python train.py --n_layer=14 --d_model=128 --n_experts=256 --experts_per_token=4 --d_expert=32 --d_shared_expert=0 --activation="swiglu" --moe_layers=[1, 2, 3, 4, 5, 6, 7, 8, 9, 10, 11, 12, 13] --router_score="softmax" --normalize_top_k=false --routed_scale=1.0 --balance_loss=0.0172 --balance_bias=false --router_logit_norm=2.0 --init_std_router=0.0132 --lr_router=0.00301 --vocab_size=2048 --norm="rmsnorm" --norm_eps=1e-06 --tie_embeddings=false --optimizer="adamw" --lr=0.0023 --beta1=0.9 --beta2=0.95 --batch_tokens=65536 --seq_len=256 --train_tokens=474700000 --steps=7244 --dataset="wikipedia_en"
Below are experts of layer 4 (counted from 0) of a mixture-of-experts language model. Rows are named router (the router's row for the expert), gate (a neuron's input weights, with its number), up (a neuron's input weights, with its number), down (a neuron's output weights, with its number) and show model dimensions 0-127. Each number is 500 + 25 x the weight over its row's rms, rounded and kept within 0 to 999. Numbers have three digits each.
Before each expert's rows: "raises" lists some tokens whose logits its average output raises strongly, later layers aside. This comes from a sample of Wikipedia text that the model never trained on.

# expert 81
raises: "sh", "s", "ish", "light", "ly"
router:501504515475520472532493515508523480469474486476514502502463486526474492507510450545457509517493531494489477479525490485487488491498543450530460517483492464506473450513461488471516505495531511517504508436480483529490483526506509510526528457526537512492500511508512495504486516523537475519510527502457511508502534463465521478481518515553437491454510465537484527532522465531466509481476
gate0:580500512487485483508457487515452487497489487493508521467486472472489506426460479483473458525516483511494508494537494484460531483478532507455483492516509510503483481534500524482533506463488498484450502561539474518479501528533498479536539504532503494479515506516525541495498515537513491507463480463501446519476507523517487550488509502515489516475471495500525522512479473507479486515468
up0:467487492503503496492544520469532523497498483499533495518507470469502471564539532505525510516475518493479489522494505477528496436509501469529491423519509469526524525489472460516469501521503525512489510457449527498462531500497524495492431501527482453539467498513512491530554492503496496500497510514524549487520494482486489451519503504489529502480470491500445507506508529493510504485522
down0:481487461501523518483521500517517554509492473502527559480507482465451462498531517520518524476493492513477514482490512493448503515518499472485427504520525480498507475440495466540485493525481517524539481473486540520465493507507495470475512461468497502494479455463494509500515545496467467510504506509507531464521515520519509501570500458506491477516526503519497487491492487445533518494524
gate1:472516488493524527466458516502521518532502500480490491480488496491488500503482495515536478447466527491517515491469451497520480504488530521481511526459496478457474472460484496496502471489498505476531492484510534461555477479473494523463530492526510482461505490483505457496448550492511528442519508497505517552496536508497527463403484485480469506507511499505489515514504466486509507469488
up1:479521489491534529472444507519512523547489498477491509491492486493489507506484496514531506440453512494523501498470442487509481529490531519485496518467499476471464462472495497488523473487496502482538488483501505468539481486475509515464534495505499489438490501489498461500428557504511528443506514506504508555491556513494530459467495510474471509504511478506488509521509461484523522463485
down1:487542489529480492488488504527535472545480489501508471495462516477485472537487484507494487479529500460462515494502503493467466543532494542490487489481479479491512512515483468498507521488550528486517497444508462495465475519495498475543535500467460466478470501463532516460515530515528488527454481496494520491511514526519546544487549469500508490485530527523553493450505467506508494470502
gate2:522461482491512562500506476504506536498504487510523486473521471440514450489515502522513450515509510541476495519504497474529493456490496459467480537459506499494488516497498445481505517502474483602499464494516486501497489476517496471509447478523502489536511479510499505456545494491481511480478481497532518468557506522538512521496476508517544513534521472505511506513487509486491491512507
up2:504454526500530506515517490514504518493494474486535506499495488492488494527540494540483436533516509536506487505517488475510486486489510457502468548492470476505485502496519438460513524486480497577493461478511468510483499511518496491521468478534511510562532503496514496474541482461498479493481527513512520449503534526491537496467480523501537499521546445523534526520511503509472504492537
down2:524448457550506494501544456492508491538498512513492474466457460505499500487507507555519511493476431514477483554480497471506474507505492482517473504473490500494528514490531527514525533488508508486489484480509500504493525500511539486497494479453582516494551473515495449549504500512516490484490498539512515525487535520524511473522518530481526469523484511509499491529458489491534503502538
gate3:464507483486474527467506472475515495509478523503506550511510487504500495461484504507548480492517509455492421531535526506531485478501510480493511609480487520504467503494465524501507518549483464494535538519523495497485493468499474536496487521533495464510485470504516490546501494472478511510493501485504476529518503522512437519495516502485527492522463498492458509473505511537532484480493
up3:473509524501515475525480523501505493518468510511465488517478512500521521510510493491492524465475524519512567482480502545498461506533478574489524497505498475478518462477519606519511481488504495491501496493488517479594501515470544469475517514472516526503502531461478511473487511497498498500513488513490502479477474504505484518472479498447460488506504515507537521503497500491459472498525
down3:531517489441499524466510464450467518511510484503491508499512528486526503477498538494519495512492501505510514545471499486535561458479508480449513533487497530479518503516515531491488525469444523524485510550506534498516533460507494507494488491512504540501502489544484489496476495509509524440505483481518474516534475516526511496539471514475512527546456519454469490541457521480506477519475
gate4:519492456496553493492466497546483531484480472489505487464517471478492501491495503494528499461526529515509493483481505462474528526492512490504487528514500526494501503462489486462515508468483446557533506489470470452510497510489462515525474490540536496519480496539484486488518449477488488457497502491476526466508536525547505495492479510503609516513489463522492486486515499482504487502529
up4:473478498560568464527503515529517507483454501490498485490489465491514466537506480512508479465510507485519476486494535510464480510516502506544496490498498500497487506473518481512502510487507478579510507465483491476499511500487520499503454493522559513522523490507487480515511477498494538511489511513458504443470519501502524458479521559489585467474518466542496517491507515482479507493532
down4:532484475504535532511538474481479482493494474541468497492490465525533538454489496515497528511529485541487532531449512501511508535530472517492459495469491542457530523478535487496505493503485498494513523483501520481481551487498509496484472469500543518502494492547513465545486528501490519465509486475533502506544513538542502494536474506481531474535515553494463486479503548465509523510523
gate5:558476452468526532519473450442536504459543478521469484480502491475516497470511453498488516514544514520508494478507500485519454495489503475508497512527491492506524482462528472484520522499463519553505523535526485504501479504529498485521502478512532509503499516481478509447540474493488511488475480506547467473504510538521535513466456508502518512537547493521532508507496498500468498515552
up5:525482436462544450521480486491504493459514480512470494495493497509516491509527464509498528519561528525519482453526456502524473503493511478510492531535473478496516483453551483472519512510475544541507522509513482518484467521530489480525481492527533496528494516496485516468532463483500511506491498496536494471497495527498535505451462513484512496526555490530518528517519501516455507503551
down5:534455489575505499474525472491491494516529506530484459494477517518535541494514501560510534478467435478476482538471481492503493466523512493501499491484485471474529520499522503525492543519524494479503514468514497489515529486522545503516511507462549531532547510497509448565494474511506519481473476511512524547478518507522506472503528534467505480503481507516519478508487525510501492497533
gate6:502508499479496469493470470469492487475575490523470500479513539494508520466489576435492556518521489533495510473471476497529514509488484541501500486557501504511508491493509479502514506495499521527549515500455483487491497509528526509456486531518502479498496500519482540507488518475511446530478484495508467470489482502511563531495511507507499531468471531496497447524495528502447506506509
up6:521504492511503523498522492489488512504505496510531506465504483459515440487495503481511481501499500508473490503520488486490531484484496496499495443515518515511528483524504476475513495507506518496488490514507503409463475497609493501517482471470485465466496465519512545476509518546471544500490497491496497519523484532507511485528514519542521510498525465497472486506422472486552529520487
down6:504494510565460487520521534508462535502495522517536489546475503515505507521539522488513518469473520480480449520519514491495473493551542524553534501507515496500476492515466507522520517501478521505494463520520431507491502511469503471450532531473491502480458500444498543487487493507527464536483548533489503490500506489500489516524528483494474478487532477525501522504560517499488515484492
gate7:531512491499520497504490487516500495487500481519485484470504539504527504494512507436471499505467452493490518513467504491525496487485413543481544489540505508493524488497524503537516518533497480529447507521505507510538554501521496531484512568504470475499511485498489509485449516493488486509503477530551469480494498484520470518522440480507517516524470509466505480502460510491512495572499
up7:520509480488504513460503501495473504542559480498528498469505538499505533496480527486524544501554499498497487498510471498485534578495496463499468497520526508510472497536503477449508472481486500518524491502493472466460489477507523471503512439491494498468503479528486515508508509499506445499529495469472486517509516540508548478492499508523560512476537420484502469499484467502469505503487
down7:469490542504488478517493520511520490495507515490490470515499470514462492507507507504467510522510468485464486470518540530465477521524512498514493491500531473529487488510514506528482511566538488522510443492519492512465492466446517481493484493460495526475517498445472482478497512482532505535492563550500514506455499489456489491457541503539506473477539485551526525525503455516502506515466
gate8:524544509514452480481507503512509467530505501504509550527526467538519481512495531508486484507500523524500475496528494459476506534509482495466520574471477476483485501503471531505548484516510484445528514507498485491462495494491488499552448446502517493515485465526508520475451489503499499471533491491519518470476506474482527484452528525534509487494496500469475510548502523526548543511480
up8:505509485517489503464512550551506489555528523519515542513551492546513475507496556501512496493501530522492469501500514484493500529515480502457529535493499476482476508502496522498540513530492485483546500510502470471462500477469477505560445469506507511534484448511491504481518485495492554468502491479499525450513518497493530495471503529545530489491504499485463501540498486504540559501487
down8:513513470506517484493508516473504495501507527482523522489449508461490576475504478468541468538507522482496512507504484523496502519459476499464544510512543479516482507514482472512564533506513473519469522450522509435499522487480515506480517451511527494493479508509531527477507504474487459466486482520496519473473513488499483487493478542543496504494488491530470461458514448484514468479466
gate9:520479502512505500473529498494504524492523499499479505506512475511477492510500498509501449515500438494486441452519514499492495458506495439519495460506501509502496544520508458530468552534507528485468526496501499514454475498506478499534489478495475427552511484496527513501547483505489542508462517505512536466499520490491512482503496484510565502501509504507465484516477485462548530552481
up9:505500476502496522496461475513462490527482503520519532460511476458527499478471522475518507481508549495495543518482470490494519529472534544460519542500518521484508484471464506476526491490477460556546497510514486465558532460499508524488477521527503514448488492530471497519491512500497489470508476458494457549511512509522513524502502538452485507509473530492537508476505532522494473459507
down9:529493450530522493490525520487491502487493507534512522507474516464497496490498532511504485479517529515526541544470484511507481532546504509508473521496536477490517488474507474512517472513533481493481518460484536518488517548501498551451490482508519443493465494495499514524510480491449487520530478482515485516504543517506507527512498504488505506483526523504532469412535507432484506469556
gate10:506523453444527540530499495509507497458502478491519439500482535493486503502488501540477510500464514506479465532490479522473528434500502484502496504527509509533487503447511501475474542519524530541522508490477528517522480429507487510509494514515498530494511480538474477508484525467510530483488485509516455530499502482523487553499524522490523550501447528480497537478534533504525497496486
up10:510436524528463482483511507477501491528483555525471513470507525511510519484503495452515486486532472481490519492480493498515464522520491481499517492486501508484509534531506518565471476476484502477477509529534512522515506544486525507480510523515481474532506522452504530493552475555466442497492471475524512447484475513510459475496478460465490456518512509502531501504462516479475469499529
down10:541495494472535481519487498439517531477483463472484511505475524521523513460484498479481491504524499439457462543473500497537513479474542533552532481468506486535528506507500496454478469499515479501491520526525491483511499531490517511479523473504530510500465529485546495516519509520497469531515448486496516501522469515467511474504510423502502487493530505485499506472499492504451470457508
gate11:489475495483517519441457514446519503549500516492461489465482463520513480515499483505498508454494501509484479496496529483497504532509530502477584475478512504470534476500500461510489486501514502518510476496524492494552483466519441528507511463473447469467507514483509494513478517512506483517554502487491492490480489504495442481477505482511480485505533480495498511491505488438481509547443
up11:489473481486525530451467501449519480542491519489462509475484467521503477512490479503492523448490490503495475491502509474511503532506536476479548481471504494480537466501472441508500491486508503513497484494540499506540474473525443520526512444479433446457497515488517498524476514532515490520534509485495505485491493508492460469495505496503465487508535478499504511486509474440491510530452
down11:500534470510466516483485509504532483530493488492473503509430463516538495475508493481471480454482535492478528495543489522497488521493488516445535459478517501517501488535539482494484526495508526503479523446475491498490497527459472496533519473491525500493511495454492487495526506498506499536486410536503533489493470489480471496465474493505490482497485499492499502491466457476456447515459
gate12:478484479529512524488529452463505552462480487491538498476511491448493466545511487510500477496474510489470486501486484454512481481487506450500467514476516495503513522538470409494491513483479472558477516474529490503465539509509515488487463467511513522513521484527518475483537491491512492479517501529461480492540508522523506475560492520525510477525525464527513471513509521478516514491486
up12:485497483524512527488520443454504550449476467496536495469503490449486460530504472507495472503452508485472496505486506444500487497483518454496459517484505492501519516527477427469493515481475486537483518479519481493473502501508495486492481472514518530525530488521524478468530495493511473469518495516480481502546518526528512482565489515541494480529527455530518479521518521481532517491503
down12:495481513525517522472545462486490514541515497473472471463513461518502502520522529530525514499456460492495478556489475473494493519504475488510478526456499480485549490491512520482511530489489526492519468480526521493481525482518515485491515475451559537483520486498496426510487507527499487481468506552533513481472528528528508479527522532450512499532493500497492480519448497489498515464542
gate13:516495484514487553498494525524498472497511487507551523484523472489518443488487530505506453500488514517489466513502491478453519451483502450461486548412477513506497505484486492482480496480509479480476530469503495531486480505498566504523498506504457493510478492497508459474546488495480555487482493484530542479554506482486495506508534527478496499515469535486486521513510516502499551500474
up13:495558499470471514525495518497485483524483483514500502519497529490483498527508511468488513502484501478496500482519530518483510494523501519471504463483491491524512512462472519473477441507534517469520524494467495494500544531494476503492521518451483484501455527529513521530502534549515494512592502493473503539469491476481471543528504454554527491453468499484466493495513538469548502521491
down13:470513543455527508486498521485486517509513492527488500523534579515519541523491530466489493489502534481524517476528518544524492501486507500487492486523499475509487535494496476535489504506474491492505521481483471471481529444443486500489479512508435473486428517534495547504503487493496478517506526492472491478525493492466474529492478495540509522472498516443485504515554516518461500507463
gate14:568514535447487497486524481512497513518494485517477511486511489477500490467446509482515469515498462533508445492525489468487536496477494496492478491508519483491507470511471459470518492508466522479447517534488523518458488540554504503513520490497548457516502497525504592517496522525512497496482520428501483508514488499514504506501518520516494495460474460498537478503522504503490505534518
up14:433503463505506498506474507475492499495526519484508495527495526521479544514528511524472518510543514478471536498476505524543485502593471471512524519508497506507476526489533520547486515501509502509535486511514490470507510485471522492471454508501462528495471520477470469468506471506501507498534480543498536481502502499494549499530472474495516523537528544483493489460448500458521486459505
down14:462495503532507525510495504536518480516544503531509548518513479521476512492471469525471471523522506496494476483482526528518510490515516480483476487481545528499490508522486452559531479564496479536492506437520478503486504492482487507486523473452540515531490473452510475522515511505481524492498480487493526500486503459499482473481513470518507504455523478572482491487540438520507480511490
gate15:489457513518531488509493514437504472545512473485480482464488485512538460502516493502520512463491524547500482519528519477517487512531513503493530436566523519503533453502510502517519526480481504515474438482494533507494566504519492495519521459489507511462520507486509490542523505513476549504529451495485519494518499539498498479498496521526491507495498465505459523483521487511480450509466
up15:494502503513529495499486526461496493518470488465522513442497466508491452526495492526512454465490549515513458492530531482513488491504526474487505471458478509494487495497460510486501485471509540501476445462490507516486508513494463507510491480491508482476491498520535489556531517518497536528519415495476558491534501484475492489501512519531498495473499480537455538503547508495478473503455
down15:522485494496413487505506475475488523505536519522518502482490450552499454468461487525488518524478494529500504521513507532549480509518472534523524463458498513483521484517539473473495506504540486465487506511482500530491464537494516513526474470450539471486517515512499435529519514497475503539505456478536519489514519490501488501519497499458519489510496484480504533507508468459515509476536
gate16:492513498491496557449504467501482537516496496512474481489516517514488554494498516479481435506519487491476516529494530492557540520549466527443498546511494487470489449492500530506513504512483508502529526528502464502494519500448512523448466528532474448494524524494491504514485515514501518522492468521545514496515520484519478526558495477463502520515479496499475471475512471494477507500474
up16:496494482490502506476492519472514532516573469472553438485505494466497465501481520530527548481491511514503479497489500489522522499499533444527499471505526527515509519511475449490476529454493513506526463507502530485463500488514502500490507435471495542471513461525511478486494506479494509469507514497452481506514519538497562465514511487552508500473529446501507473506478490486531492508502
down16:497469525503514469532501522502501504435481497483497505533485498488477526474531515512510508542487521511478477502511534488473477502496497502523530441519505494499483532471554510520506493575512522528498510481523467505526539528468504487495490485509510515494515492460481524454500489455530505528523518537458457530501475475468498521510529497545475446472529489518531514458531509522472526528468
gate17:482537471457472489513481513448503502487482516515460528487516451469515497477476512504529524526517494520486516519462493499532485485499471484491495470518523483434519508482533521499472488473494515517525503499500519502514459511502510499473501510468532480540449497490492538501548492552489480495530449490539495462483483535525442523485465476492499496481458529496486499474514546473472443500513
up17:471507511504542495462484501482505493542541496493464509497499460508589511497463516508512483484520530479510507502474489482502508526501548536490488450469531468477522477509503533484488486468477481466529538512524487496465480498495519489511566464494533481463480513505514477480461504493520487508517509485457511539512531529493509467487470486503474502508490494514473500509501433495435488459506
down17:494497519490493527487472452529459478467508486487533512482524522539472488522514460509494483525503481519533506489481544481487503472480544446499499512496502518526492492479529555530472460510528504525526458536479477506490484459519518509478476537453495529481525438522510523495496481464531487494501560539470484501499478447477489467520482521496509483511492522532468479539476510485503492504470
gate18:471522484496504499491525512488534537561522453537487509492510442484535524479469535474567484549531507535517522512466477505500503499473478466497516518518504533515467487522535470493496529502478468501505521485525486443514491489506508506508493486458503523481481473521494481460500523428470514466503500485457493496517487517531569494504483502470525503508478517478505465483479517492497529506512
up18:547500484494506511505502454481494452479468489475522486481522515477499493505488502525496451547528509477484450460517508506515527522493504438491490527495527526514454555549450501494507547498479509535498456485522469510515503478498494499533511510493477484562531469521510504511533541539514475508477478494503530501530529500495529490520502532533530519506498452501486484482488479499555507521481
down18:522507492519505468508505574500523495464500494500467466495499489475472481516538481504471498514506491489490491468507514513464522520524479477460463511502497440545487529489462533507494481510538455512438507504500476555521467524463501496494520489516476460526499477427519501479494507477501477529507473481472515490483544468465484534502492471499476496478522472516527506467518476458491536498524
gate19:518502488479459506533548506509504489434483486511500501510507498495471486508515482502464457528519466517507464498503579489534501470496506465506488493487483507499501539495487512538515543570508509476443497493496514525513491503522465479525501533525488500569493489471509503518521481547510456499482469509531510512476492472493467529497472460527529510528478542496522498518508536489543510505526
up19:489519480488502499515548525519497479461517452470540507517490510503467478528513496507472488533510490515522466486530477498535512500492524476532490467502488493494494509505467498535532535494502563450483487480481501532492518520508437465550504529541492488495465485496550479512521482498525432484498500504483538512491525495475494506495470444525533538527532461514470490523516467486519519474484
down19:486490543507490486502494460488509484500507494480497476480487513487464536493511510538493502498500472478484447480537526509494466478471513487506490502490525485544498544516506530520503502541508502500514493506485491457478505451470510477499464510452485565499526506518475499500512469478513470530480543544477510490474492524448486492490537551522504509508488526526494522570483484581461474525487
gate20:480493493478507495479467488480492503553522456418511503512491476519526539508496552487507541519520546495504455491530465489542489491472499464492469498481529483538472479521472517480515463508505510467493487481467517522518511505489507503537498494468495512519453509522488489509529530476460491515516512480473526544515489478475521496518516533523473531472523507516445490494510460522527452474466
up20:509534489419452513531490529516523520448490530528501505477502519482476458489474433500498481495458468514523533516486531484478509502522512513500514480501477515481511513524503490521519520475494513496498531511518478454475480498529482516479490500510548491462526512494525504490493466532545502476480468504528475473456509493517469525488512450491511473506438498496546507523505540467490533528520
down20:565500466534515522504471502499491480506534506520453488490527500459513498523480509480499489470557499492483495528458500494475507489488516437514512489494532478512473506423480545529466530534503503556485544527481526512498469480475518466532468501513482520507498497467503478464458466521524491500494499559485503508523519516487512504522501511500525478524477536536499470502483520506453516500509
gate21:510510466472536546515491480510514506506521476510506502518496504503512483467464501497508521517497501526519504514465465483480536508492516506497487490542531469528444464537494488485533542515436474527470512503547477497497494486524510492543496495528527489494446515524495496471497524508507547502435532472517528506526512561529542474489537502463509546538510487504511520517525484516479523489543
up21:517478478480506507504485504445457493460480503506548485475500493489495535520519487503479452536506517528494530514476504519452520453490495519488502490475499538498509510495531462510502513507524482530504515517488484490530483481519394491526504540487475516514516482511514498512498531475489448550491468484484465520495499483484445552480480504551529498498468533500484531477489510523494487506464
down21:504480533470556529507486477552482463541501488492525485484510484529507511506458501486454480526498467548521494480494519542489492495524486448501433477524515503525479499536534460534513467497509507488453461476489470495479515459484507499509499486495473471475474471495508510493483549479480489517460513514496480468473530486494526496488490507556511551472506491490503538488485460471511507527531
gate22:534508457494488520490556501495518528506508475493515505500485484424497493515462485481500531521505472519489450494514496479468536513482523474511469493475526471523487497535480461482490497489527500492465497503532513490442511512501515471486484447460510474496513508540507542487475522507506497486531535474443485538507477514512507462534521538522476498455526455493495454510505483492513540507453
up22:536516538507489508501557486491502512501488470488510507497472450451485485518470456486497508515483476492513464490519488482445516519470545484507467478472518464519502492529477469468495502470536491486451499475538502506468506515494488467504533455451516482492509521525518519491472528485506475484525556469447501538493499491500509464517521544514475497461518459510509489511534480520514539486456
down22:497500503473505498475512464484482499496469462486480460458485512492521482484532533468547515480482503505518508526524493467479509536487462505480517537515470504483529478489521552426525501431491492471510479520497519515536471483521522494500491510547479484470490522554487502464472483518505506500516519514518510482511510548520528510531465517486488493541461512440489493502451542511490511466510
gate23:531517494505501544516470481500488494508494516511460477491528509516509505483497534482502499489518517534518472490506499522549506513491427473488507534458508514501505539421508498450515514504478494515491507513521482500506471501534506518525501541513520465550513482489417533482545498454507514497487473507517504473514460506512544485510475546433501525498506485505496496468521526520503494524534
up23:476467487503558496459487506459477525532525519465522464512488520506526476510489505486531506452481546487483491508491512509528506516528517501475493478490535488490480491511473499475471500494474503478501488503523511509471527476483503487505522484498490469456469476508536470527514485520494538536517477494449521515545550511498431445535499479503485496508488482514459494492533427487506472459461
down23:489522499534547514511438504525490464464497495465512469501501527490483470508525490524523504456490464471520437508497488503485516471498542426533491487494499501492492510485474536490464454492507505527473507537488468509508489482474517527465506526476489535481551481519510535515472468476540477471523540530435483536496512491467499506520510502508471506512490524522475496509462500480508520494475
gate24:523504482494509548521532478539464495498530459515486521513504525499490579453494513489492522504549448509523526504469495476568507498525495509467484535507499497476476502443479520487504470520489468472552505539516488503505455507528530504500508504539492462510494492492503503494505532481506480504526512494510517500500517506519514528498483445458501496543505529493559480511496513477443514477494
up24:496501515502463482543498500521517488465472495516487532526505470487523523491508501507499533517493467506516519501528490518487461436485485536500515500505495512506517506490500519564518481529498466486509513507500513524517485539520540498502523516503515540533490526474494533507498541505495482510471523514524467507462446477495506539453533513480507488462471573497523551514450555537495463486544
down24:506517472470494553478516440498461506532526477515478534495509474509503519474491500500485486502531542506517520532465518478518509537492478505440497488496477549482528506486506465481508526487479534500522534473514510488515521487558481472523496469535526505494481511497488471507502544529490538461473456471534526461553490486546488495539477491480552482521497527484488489464511526486509488472503
gate25:521481496472495455508484471495487500476509470508466502493489512490471492457484484485456524495533487516514506483500487485527489510494509499523501496569496508487507477498548450533532512492487482540503501521501487499522544537541466495511527494525535521483484505496477491513495488503519472498481490520515432475457516515500500565464489445515535505519501532492594482509494489495484457520535
up25:521474478490514464522500475487469479469502457499488518469493510479484472464482487494458537513525496525512499475498472471518500510476516486505500508569504501495507473510562468522544517499476458546505505505501471477536530541551460498532510498539530522481499502510470484496493479487518480468470476492541433486494521522514510550456497494519555507515502524493533504519512483510475471506532
down25:507517531553487507493500479492466508520517501511487455490494530532583544519510525510475495481466462464462478496520497495508516467541512499497486468470500423463516513491511508504458498505551492464490498499478446462509507485493501516547537516468494512537519502510488471541491493542516475494450506545483516511492512493517488499495498533484502502503486512490542524524518528504469485517534
gate26:508499515480495477505506510505472485475524487517502524492495514451491542457528496498476454535508517521497490483505501521455504503467501519463496524462488523491479510537547497494508530448511480510493508605508475494496472512513487501524567497495529542524530501494516514446493529485526458503521533491505451508489463495502486550490490464539529507476482503494513503494504511505487467522456
up26:516500490518508496486473486493512522525506487483521480501508493516535479510472533519543557471506502499489503512478490483478516469496506479459507447562517492514520501467487476483495469548481500515519528477482509472504509489494494509478452478487488449479440477529467490522516468410451509493482497499475511509528526505495541466471500541486525517510534512501466496489471470497511549480539
down26:508494514474490498524539541497512522473507488485535492515541496506490453539489486511521538541491533498488516458519527493461497530482497492511521509481541495508543477474505490484527520503512522503552415485481464506473484511483480449512505445485467484466494477450531486462500532488516492524507499517521516522464505480486479480557529484507500483522535491516498512523520437487476492494509
gate27:479520518531537477535507524517503523472469517510518509522491528506477521523530483503479480519491471517512499495495537529442471482552488533521494485524477496507491477488570529484478472481540503541491513486452506503475497517472520488440481493492521493544530530475482503543490485451484489522566508537488495465456509475487512506473488516493516485466516484522516510510479547503475539488525
up27:521476486470461522465496477490498477528531488490478481485510472494522478445472517497520517482505522482485498507506472472565527517450512466478509514475522503493511527503435474515515524526461499455508488514551499497525500485526479511559520511504471509483465472521517500463513514556508518481431493469516504534546483520512480508527511479505481509536482523478488490489517456497527462510480
down27:537504451473522514507531489489447507495505485567479509477495510472526547447467523481505514492514518528503554550458490515507531531515484497465489518502530547455533490510532462496507497488485500511502535502495546478511549471533497509495481489520483492500492498541492481514500512490485519466514478479510496532551507522544487497537468517506517501523482523470480469469497528441496486509497
gate28:500515481499537492469430491534460484467483503509491497512519541481455495497506492489508439483470543488518461492482465510446503450494510517484466537495470519500479493489516502484499481496531519509519569490467502501447470520501493528511544483524526445475475511503514516505521500512501496534526524494497521539494556464468460503496499502488515519493480505540512499497529522526495511456482
up28:507507493469544487483465527537478504448501509499470505521510559488466493496502478496524465504521521520478466485496508519477507443533500506479472523508475494494481482457535522484473467489525528501476531511384505499492492544518491507501510493531514445501477513500501546505513491512499513539551501494495539527514509470486436515498501500493517519481474478514494490493513510517477493493474
down28:513509490516442493503490500451514507518479491485490529520481545512481550530514512454472485527516524507510494495538517451507478503512483549461485471526468453537448534507486491493517512504488511443502502498529476500537518448524448489469471499525535502504478500509452542513481489499501471506494527480539491454487490500519488535494484520473534505483510513491517541507548501540510492516490
gate29:474481496519519503489422495530489524516463530494482489519491517513476499514516495510528477454479529486507505516476501522529493503506506490500521470470513489472441487475519501505484518496509508502576468506504461513500509460472519505451509523523463544490530494497518494548476591512504537512506504509503514475487537500495546488523500486463481523486513485504446512495484472468501481467457
up29:473485501502517510491425506527500527497514524485487500517490514513462491521521485520529469468482526493507502509484497522528494511499519480500517455458515483466445483498515503511488541479510515494571463498518451516491500457473522492466520511522467559484537499487535489528479547520512544516508498517500521468480529493489547485529500484490481524485512482507454520512486466449490481470445
down29:476498497493438502517506512508497497532528496488529539527461527512508447517494486498501493525510493474487525487528491520504480513533474541519525490511467487487492488497464490498479478493539544457518447477511462458461492527512491491547535536465491471479460508465534500522516526519492504542471503503496527467461510509486501544488574527508533535466505488509543525485497475499505496469510
gate30:524518498557498465519528490491491497473516468495532548493512458518498461513504485517486452521481530515515492490527513450472502461472503414509497485490469493522542519498482482521523509488516471466425538477501481541482475559546463487546509493482514538511469496510493472483503493505504502490513519537498487482506477499489510513493531515530508498493521560512491493505521512527503511506525
up30:509475508510501495511522501452555510464512537503489511485521517530507466515499477492523528478515511498492510470522519456521482507478503487492492477447496513518546499516486501522499499489484463495456528492537530520461485531556517494520473444465530499522514501493486500485485483519500486511473526562496478524489501522486521432544528529541443464495496541533491477497474501515534532502528
down30:477474570480515512475490502465512530522523540471494447489532489491479525495524479513494536495459461452501488518506490484499524488480482499555505503500481478495552510512487531499473546500494524512532501522521534510469505500513560521508510490454518537481539538489523420495474490503514504470495479521502487488492498497501508482488506506473491507511459463531475490528433484502487517494526
gate31:499501508478513513433464510503489480547496512495478494523497503509547498487488544470544496470504545492482479548514476514504541488467533510513482467469532518477512490507526482497511498518493507475534493530520483522481544460493555493498530513521475490476480461541512469541533534479515550523480500500481521493532522501501533485489524487498490535495477489489440510526517467513449479468463
up31:552475497475497520498476491500484511496478446496500498486506465484496496481477500481501517547496524538492484543513474469497532471480529457524415512505494497503529486461507502482507511500490474483527525525480493484508471489520482492544469499549542490537484470522467498502521417477487454459457494488540469514516543511528494534494518519474485497510470485485502505503520498512478510494537
down31:523531489524515448505475506519515494486428509481518508502487437487472523535525484460488498500511513509516536456496508462456492507491502499479518516523454478504484501474485491497486508482527475486527494426462470501527489532497481490492477498526508499505513497460510531447502477469533472502461478497495496461486490474521478513498477506509447490514533486527530540486577477483491516511520